Below are experts of layer 5 (counted from 0) of a mixture-of-experts language model. Rows are named router (the router's row for the expert), up (a neuron's input weights, with its number), down (a neuron's output weights, with its number) and show model dimensions 0-255. Each number is 200 + 20 x the weight over its row's rms, rounded and kept within 0 to 999.
After each expert's rows: a language model's description of what the expert responds to; "gets" lists some tokens that make up at least twice as much of what it gets as of all text. This comes from a sample of Wikipedia text that the model never trained on. Tokens count by the router's weight.

# expert 28
router,191,212,205,221,184,222,220,234,192,203,192,181,219,214,234,234,203,199,201,180,194,224,220,198,203,164,214,206,194,227,192,176,190,174,211,152,217,227,221,189,168,193,226,199,147,157,210,178,209,227,193,189,197,192,190,179,208,194,194,202,192,210,200,218,191,220,176,210,170,172,217,149,192,193,202,199,204,180,224,190,232,189,212,215,180,203,173,188,184,192,187,192,179,204,189,209,213,220,220,192,196,209,213,175,196,192,159,157,224,235,171,206,206,208,188,233,209,207,231,177,185,210,213,231,164,185,194,187,181,217,220,178,191,217,218,218,179,227,238,163,228,194,237,196,237,212,218,175,201,169,210,191,197,188,194,180,195,204,216,201,195,187,194,212,192,201,211,197,182,215,226,199,191,205,235,181,174,180,203,215,210,227,175,225,234,174,175,165,233,167,207,180,213,206,189,207,193,237,213,200,176,224,208,201,235,231,167,210,224,186,182,217,179,193,177,207,205,222,169,238,210,206,233,207,189,226,206,198,211,210,178,220,209,171,180,221,189,202,187,207,171,209,209,228,233,197,174,213,246,164,199,185,219,197,212,176
up0,231,197,182,218,219,198,218,200,207,217,191,226,200,179,213,180,194,185,196,186,234,214,217,201,200,165,203,198,218,209,222,209,215,198,210,179,225,222,183,159,203,181,192,212,195,224,176,191,212,220,214,224,196,154,206,218,197,209,196,172,182,241,201,214,199,211,185,215,182,193,231,246,231,206,220,220,208,194,201,223,193,198,210,170,206,190,200,186,197,202,186,180,248,241,231,162,212,198,213,176,198,164,214,220,212,219,207,229,232,195,173,215,218,195,202,236,263,244,229,219,175,240,202,216,158,233,173,186,189,218,183,212,167,180,222,201,175,211,193,181,172,180,199,203,225,220,207,208,170,223,186,172,177,190,205,227,193,192,218,234,193,199,230,194,220,210,188,221,163,207,207,205,161,154,201,177,211,185,206,208,202,228,178,192,207,186,182,222,205,194,204,206,212,194,197,212,205,193,164,206,195,195,193,201,217,205,226,197,226,176,235,208,177,228,188,244,206,203,200,226,207,181,169,193,237,182,162,173,203,194,201,190,213,189,187,186,239,190,210,220,194,235,192,236,205,191,194,212,176,184,217,191,202,222,214,196
down0,196,205,195,193,180,195,244,217,207,168,191,227,176,206,180,203,184,214,192,212,173,201,170,200,179,220,208,172,186,235,173,176,179,200,186,211,212,173,223,201,183,207,232,182,195,193,171,175,187,211,188,226,212,206,173,175,204,220,205,177,185,215,193,233,197,208,224,215,198,205,196,212,187,209,199,220,206,207,214,231,193,196,214,199,209,198,184,189,214,227,232,175,175,174,182,233,199,162,145,186,226,211,218,184,192,212,178,183,172,200,212,204,181,220,195,191,224,165,217,182,174,191,210,236,228,169,230,186,183,180,192,177,176,173,176,198,176,219,196,194,206,227,200,188,195,207,185,189,216,183,235,161,208,221,193,254,244,234,199,207,186,206,190,223,206,211,209,212,174,178,180,186,204,199,206,159,243,200,167,202,209,194,187,188,217,189,181,202,249,221,191,183,205,204,200,209,209,221,186,196,201,235,230,176,206,192,202,165,243,206,198,206,160,221,252,200,215,195,202,231,185,195,228,218,178,172,187,219,224,196,219,210,192,207,148,182,178,183,182,197,227,237,186,180,201,223,198,204,218,231,182,213,214,207,192,215
It responds to: Quantity and comparison words such as both, several, most, only, more, much, often within phrases like as much as or more than.
gets: "of ", "all ", "more ", "that ", "other ", "two "

# expert 43
router,174,216,194,225,179,191,237,210,231,228,200,189,205,218,211,240,230,202,203,161,169,221,230,174,211,193,223,205,228,185,200,199,203,185,200,158,188,238,222,195,188,229,190,207,175,214,203,188,213,232,193,211,234,195,193,214,201,187,166,215,201,211,206,221,186,209,198,228,200,175,225,206,217,185,212,217,195,209,215,226,199,202,202,240,200,204,173,198,170,203,173,225,196,210,207,204,204,221,209,192,192,209,232,167,208,186,148,160,193,190,184,197,194,153,159,233,214,200,213,219,198,200,195,193,181,194,224,179,176,209,221,177,202,214,225,215,200,192,218,174,215,152,228,193,245,175,201,173,197,213,206,195,189,169,190,166,176,177,215,236,175,207,205,196,210,173,218,192,171,224,182,195,187,183,192,195,158,188,226,250,231,182,210,225,214,180,196,194,224,185,197,161,236,235,180,189,191,196,196,209,199,221,222,196,212,242,194,208,215,168,190,208,172,192,188,182,183,238,162,196,226,215,203,202,179,208,223,199,216,176,211,232,209,173,191,219,188,186,219,215,195,207,210,218,221,211,217,191,226,170,198,191,206,216,227,216
up0,203,215,195,192,178,197,214,223,221,182,191,169,203,256,207,197,216,193,220,212,159,203,215,189,205,232,204,184,230,209,186,211,179,204,198,197,226,187,228,220,180,226,191,208,203,185,204,189,210,207,197,211,261,209,211,191,204,180,174,162,169,242,224,213,195,226,197,191,162,210,199,212,204,220,214,196,222,223,213,212,208,165,218,229,212,205,179,235,196,175,165,211,201,202,187,229,192,181,186,184,209,210,191,193,167,193,173,193,171,223,163,181,185,188,216,227,196,215,195,214,215,181,219,217,212,196,203,156,178,180,241,147,192,185,208,220,187,232,222,149,176,202,211,166,218,204,200,158,189,214,225,199,252,200,198,173,184,165,225,218,178,223,217,218,183,188,218,155,202,227,169,200,220,218,184,212,181,213,201,217,216,190,229,215,204,186,192,206,195,188,201,165,222,194,200,205,196,194,176,160,223,197,194,191,170,215,189,197,184,211,205,167,195,221,215,175,188,227,196,189,208,198,194,212,196,189,192,201,183,188,213,202,240,184,197,194,172,187,184,219,190,196,214,254,214,188,156,192,188,211,181,190,181,201,227,179
down0,181,167,199,211,224,214,183,176,180,208,226,226,205,153,146,204,213,190,185,189,200,195,204,220,197,191,121,183,181,192,210,199,224,202,184,207,182,187,222,182,215,188,184,221,203,231,234,216,202,201,207,201,139,194,201,229,211,219,199,198,224,184,195,206,193,193,219,176,240,229,210,206,185,185,175,209,215,173,168,189,208,220,174,189,182,206,228,195,189,220,206,213,199,185,213,169,198,233,215,228,186,205,214,221,248,193,228,217,198,171,220,204,200,174,182,175,212,176,199,176,179,218,192,163,191,197,199,250,223,231,164,226,175,226,185,160,160,205,188,236,241,194,202,240,185,195,197,221,207,232,172,221,192,210,187,185,208,207,202,211,243,206,193,194,189,208,185,231,195,209,203,195,182,231,208,183,217,199,209,200,211,218,164,186,192,191,216,208,190,189,199,216,192,215,208,192,227,183,217,256,206,195,187,188,194,181,221,215,238,211,202,255,198,196,198,211,193,196,164,216,178,210,215,186,220,219,197,202,180,238,181,186,180,211,221,189,200,210,196,189,206,201,197,209,221,196,208,229,216,181,205,197,191,192,189,207
It responds to: Articles and possessive determiners starting noun phrases in running prose, chiefly the, a, The, his, its, their, this.
gets: "the ", "a ", "The ", "s ", "his ", "its "

# expert 44
router,204,158,205,231,242,211,209,191,181,220,218,197,198,245,215,203,229,197,194,169,183,221,221,173,234,196,196,221,220,190,207,179,186,200,243,185,219,205,197,205,247,174,201,172,199,195,208,167,213,208,217,202,175,173,205,192,195,204,176,188,180,193,205,211,204,181,139,207,169,214,188,177,214,231,192,212,197,150,209,185,196,219,190,206,177,176,170,170,188,211,218,210,210,184,216,192,184,211,217,146,184,221,222,219,177,219,201,213,197,216,222,196,201,196,185,177,160,209,206,189,217,216,188,197,193,172,235,193,210,203,193,190,206,240,197,189,187,213,177,232,207,176,215,169,198,179,212,198,198,218,196,201,186,231,203,181,205,161,227,224,203,189,203,218,184,203,230,169,193,205,202,201,227,190,180,173,197,204,212,223,193,182,185,235,222,172,219,180,233,192,166,219,199,212,176,215,200,228,212,180,213,179,208,180,229,211,232,213,177,174,164,242,204,195,183,190,213,168,179,186,196,212,196,187,208,194,183,233,217,204,231,211,198,187,248,220,177,170,220,221,165,178,173,201,216,191,228,197,196,165,194,173,206,167,205,204
up0,225,154,174,224,195,178,215,200,214,228,194,183,174,183,188,218,191,209,152,177,209,244,225,213,180,217,193,177,198,184,209,230,233,200,217,216,201,181,187,222,191,202,207,224,184,206,201,206,189,167,201,227,211,221,209,192,199,194,196,202,239,217,219,200,167,191,179,193,200,194,180,215,183,196,184,200,199,194,189,175,198,201,186,196,210,205,203,145,204,175,205,180,205,198,203,177,227,169,212,158,219,216,177,209,176,218,187,200,210,197,209,182,222,167,183,229,203,200,167,195,215,209,215,184,220,253,225,202,159,203,194,172,193,216,185,198,220,189,228,221,218,219,208,179,193,160,157,201,190,225,210,229,179,201,195,194,198,171,206,171,233,159,202,176,221,177,198,224,242,219,181,192,233,205,221,195,213,190,217,172,180,158,167,220,213,203,210,193,221,227,232,217,197,191,184,228,216,192,220,178,196,191,202,184,179,212,205,200,215,211,161,215,201,230,220,242,209,198,205,183,201,238,219,220,230,169,203,189,224,233,167,180,234,203,210,200,178,207,192,203,209,182,247,233,179,196,198,232,216,213,184,184,202,205,199,202
down0,190,194,209,192,212,210,182,190,154,189,167,194,212,187,218,211,200,222,222,192,213,176,229,189,217,186,149,204,211,185,180,188,227,206,195,197,187,206,220,209,156,204,225,203,196,208,158,181,212,206,196,198,189,194,173,207,225,182,204,172,217,197,206,203,184,195,219,191,230,225,191,183,215,186,208,190,155,206,199,200,160,229,175,200,209,198,209,205,209,215,213,190,202,225,256,202,163,189,210,228,194,213,217,208,199,171,184,141,216,203,218,198,202,184,189,203,225,186,203,196,199,193,205,228,178,205,182,210,208,194,195,174,167,201,233,199,194,198,209,204,218,204,230,226,185,174,166,202,194,219,182,224,200,215,192,210,220,170,226,194,194,179,195,182,207,227,203,191,200,174,232,189,215,180,175,206,225,237,216,198,198,154,216,191,192,204,194,224,203,198,213,194,233,235,201,242,197,212,193,207,223,174,222,198,191,178,161,217,181,187,191,201,210,205,219,165,253,191,171,185,208,210,224,211,230,208,164,150,211,214,210,233,205,218,195,201,209,200,190,237,210,176,248,140,216,177,220,219,192,184,173,175,185,182,160,192
It responds to: Colons after infobox field labels like Born:, Coordinates:, Location:, plus separators in birth–death ranges and the word born.
gets: ": ", "(", "/ ", "; ", "born ", "– "

# expert 42
router,190,192,200,208,209,223,198,225,179,236,224,197,221,189,198,209,217,224,186,193,178,220,198,213,202,196,153,184,220,212,230,216,178,227,211,206,218,222,181,198,179,223,212,193,187,197,201,194,205,236,179,190,218,205,204,173,174,182,182,187,200,204,199,209,216,199,194,187,191,176,222,179,162,202,184,197,171,202,198,178,203,191,184,187,179,213,208,222,224,180,189,201,203,213,212,211,193,216,224,193,193,198,206,206,222,218,205,192,216,198,197,173,191,198,176,202,174,166,215,209,204,197,191,229,194,187,180,239,160,202,251,180,199,212,219,216,188,215,203,237,190,182,262,175,192,215,154,205,201,206,174,204,229,200,233,164,215,190,218,206,216,166,197,201,170,184,179,209,214,198,153,214,174,182,214,185,202,182,213,196,203,188,181,230,256,191,210,185,177,183,190,181,211,201,193,175,199,195,179,165,226,167,173,199,198,276,213,239,166,230,198,225,182,174,216,175,174,199,178,177,244,209,186,234,192,190,209,186,187,175,228,193,230,183,210,219,155,207,219,184,192,181,185,207,224,217,217,215,211,174,220,186,210,226,224,203
up10,217,179,171,217,208,212,197,199,219,203,221,168,218,204,199,221,197,218,217,171,183,165,216,212,205,213,176,223,201,230,203,198,179,182,213,196,241,218,209,187,171,151,240,193,213,203,162,150,190,203,204,188,164,183,215,194,175,190,210,201,170,190,211,193,196,199,208,178,189,167,199,210,178,215,178,191,166,186,172,219,213,221,214,195,202,213,192,218,163,190,170,251,196,201,171,197,184,216,218,192,229,192,204,201,214,213,192,180,198,200,188,197,220,199,159,183,210,204,225,191,208,191,182,222,218,169,183,138,245,205,184,206,216,196,139,196,218,198,235,207,221,212,208,212,196,225,220,174,226,252,219,175,204,203,195,168,174,166,199,218,190,216,178,204,211,211,169,224,200,188,195,190,182,220,204,192,212,230,248,174,193,173,239,206,214,220,175,207,198,205,196,179,220,199,179,201,190,202,216,192,227,181,170,191,182,199,172,168,224,175,221,215,190,216,202,179,217,214,184,193,180,191,173,185,186,175,220,204,200,197,232,210,183,170,239,197,172,224,234,172,187,202,199,204,209,221,206,199,188,190,188,207,204,198,228,200
down10,220,216,236,176,221,183,201,198,172,193,195,174,203,230,198,209,214,203,207,164,186,199,214,186,200,180,236,223,216,221,192,234,181,204,208,165,196,202,199,227,197,198,212,169,212,181,194,212,198,181,182,209,203,201,215,212,194,190,242,220,211,197,219,216,202,200,201,191,201,213,194,206,203,204,178,205,229,178,213,230,179,185,223,184,181,195,182,199,172,188,217,187,226,214,209,186,157,187,214,173,198,189,229,192,213,178,183,214,208,211,162,227,224,180,192,176,217,195,201,196,179,234,197,198,242,211,200,136,171,174,189,209,182,192,247,195,219,177,173,204,234,228,185,199,179,208,189,147,198,182,230,207,162,246,196,263,213,198,220,211,171,197,204,199,191,211,210,238,169,198,220,224,198,214,157,215,211,215,200,194,184,208,194,213,214,218,196,200,185,139,227,193,199,209,208,189,214,232,186,175,169,187,174,199,200,216,171,246,185,168,171,211,213,179,187,185,217,180,194,231,230,158,216,211,190,211,202,223,207,185,204,191,194,176,194,198,213,187,201,232,193,197,184,218,201,173,188,210,200,227,203,187,202,206,156,213
It responds to: Final word pieces closing names and words, mostly plural s, ing, ed, ers, es, as in Abyss, Daredevil, Normandy, aroused.
gets: "s", "'", "ing", "es", "ed", "ers"

# expert 12
router,212,201,183,202,200,253,233,203,202,189,205,187,241,206,229,220,208,229,224,177,179,218,201,204,185,196,195,191,207,226,172,156,212,185,187,188,195,199,200,167,212,216,188,189,213,194,181,187,214,206,188,187,206,191,195,200,233,184,159,183,215,235,209,204,203,202,208,199,217,185,193,167,176,210,198,220,207,215,206,201,224,220,190,180,188,212,163,195,227,217,202,168,245,225,198,172,143,212,213,201,166,218,214,174,182,190,185,169,197,241,234,214,188,214,181,224,203,229,195,218,204,190,199,182,162,207,204,181,199,237,191,229,216,216,222,212,187,215,216,164,185,197,194,167,202,225,216,176,185,199,183,180,182,219,207,189,187,215,203,248,211,227,175,181,176,172,233,202,177,191,196,177,205,156,214,198,173,176,211,218,218,204,215,204,211,186,177,165,230,204,175,173,215,199,191,219,202,186,170,203,173,215,224,190,169,218,225,207,179,204,182,214,170,204,213,162,166,217,179,194,188,178,171,192,155,236,231,179,180,180,180,195,194,182,216,190,189,221,201,207,220,186,182,197,211,174,160,208,214,197,196,220,193,205,177,166
up0,215,207,208,241,207,213,194,186,217,235,219,196,150,229,237,216,207,188,216,189,185,212,202,211,175,233,196,202,199,219,219,186,199,185,196,178,227,228,208,190,193,211,211,182,181,237,181,236,199,192,213,203,196,172,167,185,212,217,182,163,205,187,242,192,196,218,211,182,195,198,210,203,168,181,182,247,205,202,198,193,190,206,173,205,221,198,176,219,188,146,207,206,192,220,195,173,238,197,201,180,188,203,227,190,256,207,199,169,172,217,198,186,176,207,189,195,205,217,209,205,225,198,173,201,193,208,206,194,200,171,180,205,202,161,197,166,192,201,205,178,206,195,194,237,194,182,191,163,160,226,194,214,242,227,179,168,204,225,162,176,218,181,202,196,215,184,218,216,199,199,185,171,199,206,219,189,225,221,214,207,190,197,165,160,198,230,158,211,164,182,225,210,188,220,172,214,187,194,217,195,165,168,188,195,196,205,174,180,222,204,169,202,209,240,192,249,186,164,205,194,192,210,181,155,212,192,205,170,192,191,202,196,202,214,203,229,236,176,188,179,205,209,224,183,185,206,197,162,193,177,197,187,179,196,192,194
down0,186,222,195,204,195,183,192,167,151,194,181,198,192,171,158,179,212,185,232,214,171,213,223,222,211,214,191,239,185,198,217,208,191,230,225,199,186,161,183,211,184,178,212,185,225,212,171,231,148,214,171,182,181,231,163,195,222,199,186,189,184,204,234,209,184,200,218,216,207,194,176,205,211,207,193,198,213,208,218,202,200,216,226,216,184,182,216,242,209,199,215,220,173,181,223,200,206,197,207,233,235,206,205,199,223,211,216,172,214,208,219,215,167,175,174,199,199,208,188,223,213,207,219,178,206,199,223,203,226,195,180,207,214,178,166,183,203,203,213,185,213,214,172,156,180,215,202,176,168,203,166,201,224,227,237,195,161,229,206,153,196,237,199,183,183,216,213,219,217,234,209,174,233,210,235,204,226,202,161,180,245,200,226,194,196,199,188,189,212,199,209,206,201,191,198,214,217,217,170,164,188,174,190,198,213,228,208,183,196,184,223,210,229,191,193,168,218,200,159,183,230,190,183,187,237,191,229,193,245,206,183,190,177,182,179,198,199,216,221,207,204,223,183,205,207,182,217,206,175,204,189,207,193,159,194,193
It responds to: Initial capital letters or consonant clusters beginning names and initials, such as St in Strange, L. in species names, Dr in Drums.
gets: "S", "L", "M", "G", "P", "T"

# expert 30
router,187,155,180,238,202,192,221,227,198,228,180,189,219,193,208,238,210,207,165,157,186,194,203,201,197,145,196,190,214,209,202,208,227,188,196,198,166,204,185,171,188,217,189,214,205,182,202,220,226,209,192,190,179,177,185,200,205,193,194,214,221,209,238,186,195,183,184,174,215,187,221,226,199,167,222,198,185,195,227,157,214,165,198,207,189,208,213,182,185,208,177,186,203,185,195,174,194,232,189,189,197,221,222,185,187,191,185,176,181,202,216,197,210,184,195,206,192,183,214,206,205,167,203,209,172,183,247,191,198,227,161,208,216,210,200,178,175,227,199,209,240,185,226,172,169,164,179,191,182,192,152,220,194,177,189,181,230,195,191,208,222,199,216,181,194,147,179,202,153,219,160,207,200,207,177,189,221,208,190,217,209,220,200,219,196,186,200,195,199,201,210,164,200,228,154,197,164,207,193,208,192,163,182,198,206,222,214,219,239,201,177,208,192,169,199,198,208,209,175,221,225,197,226,193,216,221,199,171,214,200,205,222,208,162,216,186,153,229,203,215,224,212,250,208,177,203,233,208,213,159,191,213,187,206,183,202
up4,171,190,203,241,181,234,200,184,222,243,181,233,238,215,232,202,213,196,188,189,197,223,188,202,207,181,198,163,240,201,214,217,199,206,218,185,218,183,194,193,169,232,199,209,199,215,176,218,199,254,212,191,213,177,207,191,213,176,163,211,216,207,225,176,184,182,152,200,176,186,193,235,227,182,209,209,209,197,201,217,195,237,215,230,195,236,189,210,204,213,205,179,202,213,235,190,209,198,245,167,187,197,206,238,214,206,189,209,197,206,197,179,202,248,175,201,208,213,226,204,187,197,223,216,207,172,233,202,173,207,176,223,181,190,226,175,173,209,186,223,230,180,223,191,188,190,222,214,167,184,238,208,225,224,216,186,188,176,187,176,234,198,220,172,214,184,206,211,192,182,242,198,211,194,227,173,184,218,225,190,163,211,218,216,203,250,175,193,203,203,226,191,207,205,208,187,243,201,216,216,194,207,193,204,194,195,218,211,206,216,201,192,236,210,204,210,222,207,178,204,211,193,193,170,180,199,196,206,188,221,190,189,242,188,191,194,208,182,212,228,184,208,242,205,212,232,206,170,216,164,218,219,165,177,216,225
down4,219,222,164,182,208,227,195,206,205,201,189,213,178,159,208,165,196,206,275,198,206,148,213,170,194,229,203,217,163,185,198,220,177,198,142,187,200,206,187,182,223,196,217,195,189,217,220,196,186,177,202,187,200,214,179,220,205,210,204,174,181,230,222,213,196,210,224,197,200,232,202,203,215,226,198,197,245,216,214,205,216,168,161,193,231,164,199,187,204,187,202,201,187,159,180,179,205,155,198,240,196,224,209,165,207,196,182,205,188,207,206,206,192,189,211,199,203,197,174,194,191,209,196,198,198,203,192,179,198,198,179,229,199,232,164,209,207,168,190,199,166,197,175,165,231,200,207,174,217,214,196,178,206,215,224,176,206,190,199,185,163,226,205,176,191,206,206,182,181,195,204,180,173,187,175,233,181,202,170,190,181,170,221,190,200,204,190,191,176,216,178,200,206,231,208,184,217,240,237,197,207,180,225,196,217,139,183,203,173,179,220,191,182,201,158,225,211,188,219,188,215,224,178,229,191,183,190,192,199,181,222,187,185,216,193,162,198,183,211,224,250,188,215,226,204,185,204,197,217,206,199,200,180,225,215,194
It responds to: Month names, day numbers and prepositions in/on introducing dates or places, e.g. "died 26 May 2002", "born in Atlanta".
gets: "in ", "In ", "May ", "June ", "September ", "April "

# expert 48
router,214,159,191,198,230,215,212,187,208,205,175,153,213,225,206,162,219,191,185,192,193,180,223,198,229,233,178,236,233,199,200,207,188,179,184,146,198,270,183,198,229,222,204,185,207,163,202,208,222,215,204,215,207,216,187,209,230,188,175,206,154,226,215,210,200,207,175,181,207,203,166,201,212,166,200,221,196,196,206,202,241,214,154,178,228,202,194,208,214,189,225,211,174,171,214,182,212,202,211,166,212,225,206,193,216,210,193,160,201,195,217,212,217,224,189,207,183,220,222,201,204,214,215,219,204,172,190,216,202,223,173,180,211,183,216,180,172,212,203,195,192,197,223,184,172,213,205,178,185,215,225,227,201,193,211,167,216,204,177,198,227,188,219,165,225,193,208,212,176,221,184,185,187,196,193,227,187,197,206,213,206,201,168,200,182,207,194,171,197,202,207,179,184,213,176,199,195,259,220,197,174,166,193,194,197,214,205,212,185,206,186,241,179,139,202,229,220,200,195,193,184,194,177,228,159,221,239,198,191,149,214,202,215,203,183,208,187,204,194,201,210,214,200,225,177,210,175,237,182,182,197,211,201,182,207,191
up3,171,245,189,212,185,224,192,191,179,195,211,204,203,196,204,188,227,193,212,209,185,170,247,195,202,192,198,184,196,179,179,206,207,198,182,213,227,216,198,198,212,222,196,196,196,163,236,216,182,219,175,244,233,188,193,175,198,233,203,202,168,170,192,206,215,225,190,224,248,209,189,198,194,193,178,177,202,195,203,150,194,180,179,219,235,195,212,198,193,182,241,230,212,215,182,207,215,210,216,184,211,188,207,200,237,209,198,195,187,207,178,211,172,227,209,231,225,193,162,181,192,214,220,187,146,197,219,185,195,182,201,227,213,184,172,193,177,177,242,194,222,217,207,188,186,219,254,188,188,208,227,242,233,223,231,173,193,215,208,217,187,198,192,215,215,191,174,217,249,187,172,201,245,207,202,187,192,206,204,166,176,179,191,170,195,183,160,215,223,182,215,219,184,228,206,176,182,194,207,198,192,216,209,227,212,182,197,219,184,235,209,170,199,195,175,206,202,251,176,210,187,176,197,179,226,209,196,226,227,194,194,204,233,207,207,209,197,199,225,210,195,196,199,215,197,206,201,189,210,212,159,223,201,179,240,212
down3,227,218,176,202,212,189,177,187,173,163,207,213,174,206,216,177,208,152,186,189,240,216,179,196,213,176,170,210,217,240,157,216,214,225,195,173,215,204,192,203,191,221,221,220,220,203,202,196,182,250,205,202,232,219,197,197,150,191,239,221,181,197,216,186,189,211,227,181,213,248,211,207,240,217,191,207,209,207,229,216,206,205,227,191,184,220,174,222,191,181,189,196,216,200,183,179,210,206,204,195,189,196,202,160,146,216,172,212,166,187,164,201,186,191,184,211,181,205,215,226,185,202,162,220,190,236,208,217,207,183,203,200,222,212,194,192,224,177,203,183,199,215,190,206,244,194,180,208,201,194,228,202,208,169,194,177,205,196,210,181,167,192,204,192,213,198,214,183,174,204,189,182,178,201,258,168,182,214,193,202,179,193,161,221,197,192,229,217,200,208,227,196,245,204,200,201,220,192,187,213,189,207,201,212,221,250,210,192,194,186,210,204,218,213,202,251,198,204,222,215,195,174,197,183,192,206,170,208,155,218,230,218,183,185,181,198,213,212,189,219,201,196,171,247,202,197,170,220,236,178,213,217,200,218,221,192
It responds to: Line breaks and pipe cells in wiki tables, especially row starts after headers, numeric cells and sports abbreviations like Pld, MF, GK.
gets: "\n", "| ", " ", "4 ", "2 ", "0 "

# expert 32
router,212,207,203,239,203,196,207,163,190,205,200,196,240,192,227,198,234,173,188,205,205,218,210,220,187,215,169,210,215,174,181,165,216,157,187,199,170,203,202,195,184,202,174,230,186,177,199,209,219,196,211,229,173,202,195,192,201,183,179,193,197,188,222,181,191,182,207,207,209,186,223,188,204,203,198,218,214,179,203,221,205,218,198,191,227,228,201,210,197,209,204,206,211,194,227,218,221,228,234,189,154,207,232,198,188,224,227,179,232,217,213,227,183,179,191,194,206,191,206,188,184,215,244,188,191,173,228,239,170,233,201,246,196,210,217,182,182,192,249,208,213,179,225,203,201,191,192,216,216,168,166,188,165,215,214,180,206,187,191,202,176,221,184,198,190,169,187,187,198,208,183,193,224,204,188,232,202,194,224,254,183,190,181,242,185,197,183,169,206,177,207,222,215,184,159,156,179,231,183,146,176,203,204,191,233,209,218,233,172,181,228,193,208,200,196,192,192,228,177,218,193,206,215,219,194,217,193,166,161,189,200,158,214,201,166,226,186,191,221,159,221,178,194,202,228,199,223,216,216,202,199,223,186,211,205,200
up1,201,213,193,196,210,241,183,233,179,228,207,179,165,207,197,199,214,174,220,166,217,219,233,203,177,222,208,179,175,175,191,166,156,187,200,213,241,227,203,214,211,171,179,136,231,213,179,164,215,190,192,181,198,207,179,211,202,202,198,201,169,179,190,196,200,186,223,212,201,195,215,182,190,169,198,197,212,182,222,194,202,199,177,213,194,197,204,218,209,208,199,226,212,185,229,201,200,230,146,195,217,231,196,198,209,179,238,214,155,195,176,192,188,160,228,213,198,195,213,218,196,196,201,232,227,217,149,198,197,204,178,190,195,190,184,236,195,158,214,209,196,213,194,229,195,189,227,216,208,212,200,177,207,192,198,210,190,230,200,233,185,212,180,210,199,183,181,244,205,189,188,187,183,197,214,164,209,180,203,172,207,187,203,186,230,173,164,189,212,201,192,219,195,178,185,203,187,236,197,167,206,231,198,225,209,192,210,174,197,189,204,186,194,182,215,204,168,167,216,180,161,213,170,204,180,216,228,198,216,226,214,206,199,212,145,179,194,222,188,186,192,242,161,196,217,225,219,234,201,181,198,210,222,228,208,202
down1,184,222,208,198,168,181,214,195,217,193,243,178,180,216,209,149,195,182,201,215,212,224,214,216,187,236,154,220,179,212,216,225,186,202,174,229,211,174,175,219,211,208,221,173,217,193,165,215,203,206,211,201,204,174,188,213,195,206,224,229,214,178,189,175,199,195,200,212,181,185,199,183,213,218,203,196,228,202,205,178,236,217,216,201,212,191,247,183,187,201,200,200,220,222,178,188,201,210,209,208,226,192,179,206,206,227,179,219,199,192,192,223,211,191,170,208,190,198,175,162,212,208,191,199,210,191,190,213,194,230,217,188,166,195,184,235,195,199,215,187,239,164,179,184,179,186,182,197,178,192,245,204,224,177,205,222,210,225,199,174,226,232,206,178,227,211,199,203,231,233,212,177,178,187,215,169,158,185,178,184,202,209,215,213,211,218,136,198,225,185,170,212,194,185,217,249,183,195,188,213,209,196,231,186,224,206,188,195,214,174,195,178,185,195,195,184,162,193,184,174,241,206,206,212,221,200,255,214,199,200,209,213,212,239,185,224,195,188,192,209,187,214,209,211,181,123,203,206,207,196,163,185,199,212,212,196
It responds to: Year-opening pieces such as 201, 200, 199, 198 that begin four-digit years in dates, seasons and ranges like 2016–2017 or 1978–1985.
gets: "201", "200", "202", "199", "198", "197"

# expert 18
router,202,179,176,238,197,208,205,174,224,212,199,206,203,210,203,211,177,212,212,160,167,228,205,171,230,219,205,190,225,208,187,193,186,198,185,164,215,256,200,176,179,255,179,181,183,185,175,167,194,207,210,192,176,197,194,178,224,168,225,213,194,226,177,183,203,201,186,207,171,197,202,204,168,201,202,190,239,169,206,199,228,196,188,184,159,212,177,207,212,195,189,195,194,233,192,204,167,217,208,181,204,232,197,207,183,193,189,205,192,205,231,217,223,175,170,189,187,197,249,239,216,203,189,202,178,148,231,185,183,231,218,165,228,208,258,199,166,197,215,182,197,182,221,170,213,174,204,202,167,192,180,211,190,164,208,195,208,188,218,218,203,215,217,218,178,177,197,194,172,208,194,193,187,183,178,197,161,154,213,244,212,195,211,185,188,174,225,165,226,206,184,204,216,204,202,180,208,212,207,206,213,194,205,184,218,234,198,185,215,190,189,219,153,187,189,170,191,216,181,201,214,218,202,217,199,207,172,188,203,178,210,224,211,192,191,220,194,209,233,204,226,199,210,201,204,207,200,225,216,172,178,169,206,211,242,194
up10,171,172,185,217,211,234,214,201,191,266,210,206,211,185,212,207,183,187,173,215,208,166,209,207,213,180,189,212,188,163,185,170,213,166,237,182,189,212,210,180,199,193,226,198,205,226,202,195,187,168,152,194,193,177,225,158,200,202,194,202,220,220,239,232,190,184,219,217,224,168,201,215,165,223,179,209,209,244,181,204,225,189,189,215,186,191,182,184,223,192,189,195,210,173,191,192,206,173,162,213,230,201,209,187,177,195,225,210,202,208,182,188,179,179,174,201,168,189,213,239,202,172,200,180,188,169,212,186,198,225,201,227,161,225,207,204,189,213,218,192,179,204,207,209,187,195,189,212,222,186,179,163,228,210,201,209,180,207,169,225,233,196,201,181,176,181,230,174,197,211,202,189,193,215,195,225,194,201,225,202,197,202,216,193,232,206,206,213,231,231,169,209,213,229,187,204,160,193,234,224,191,208,212,200,189,202,185,213,189,232,218,214,170,203,191,225,231,191,162,243,183,196,217,225,138,232,190,189,205,187,190,192,222,175,222,202,190,226,201,194,184,184,194,197,194,191,234,213,217,194,240,208,214,185,220,232
down10,170,169,198,225,192,188,163,186,180,172,211,217,151,183,187,199,216,197,215,229,205,220,203,239,201,205,173,205,212,232,208,214,198,214,212,184,192,184,227,184,192,172,191,177,172,182,202,179,219,224,208,205,196,208,185,183,192,203,203,194,205,217,237,206,164,225,192,191,214,158,213,213,217,190,184,241,217,193,174,235,220,199,204,215,165,198,176,190,184,188,187,208,187,227,175,239,192,216,198,185,166,232,170,205,213,183,178,220,219,196,203,226,183,170,185,234,227,209,217,200,130,224,194,226,219,206,171,190,227,187,192,182,225,227,213,208,232,201,196,237,216,219,181,180,236,193,145,224,200,190,197,213,224,196,209,222,218,203,213,187,226,206,237,213,191,205,216,193,197,189,218,217,201,176,166,195,198,157,221,206,212,208,229,174,193,229,167,189,199,199,224,225,183,175,198,185,236,196,189,178,192,180,172,156,205,202,205,188,222,195,198,209,200,194,196,181,224,193,183,173,201,221,213,171,222,172,184,198,181,200,214,214,210,171,197,169,208,188,213,212,192,207,188,196,234,177,223,173,169,187,198,212,213,202,194,232
It responds to: Tokens opening lines, table cells or sentences before a name: The, list dashes, table pipes, "Preceded by", country codes like USA, titles like Sir.
gets: "- ", "The ", "the ", "| ", ", ", ": "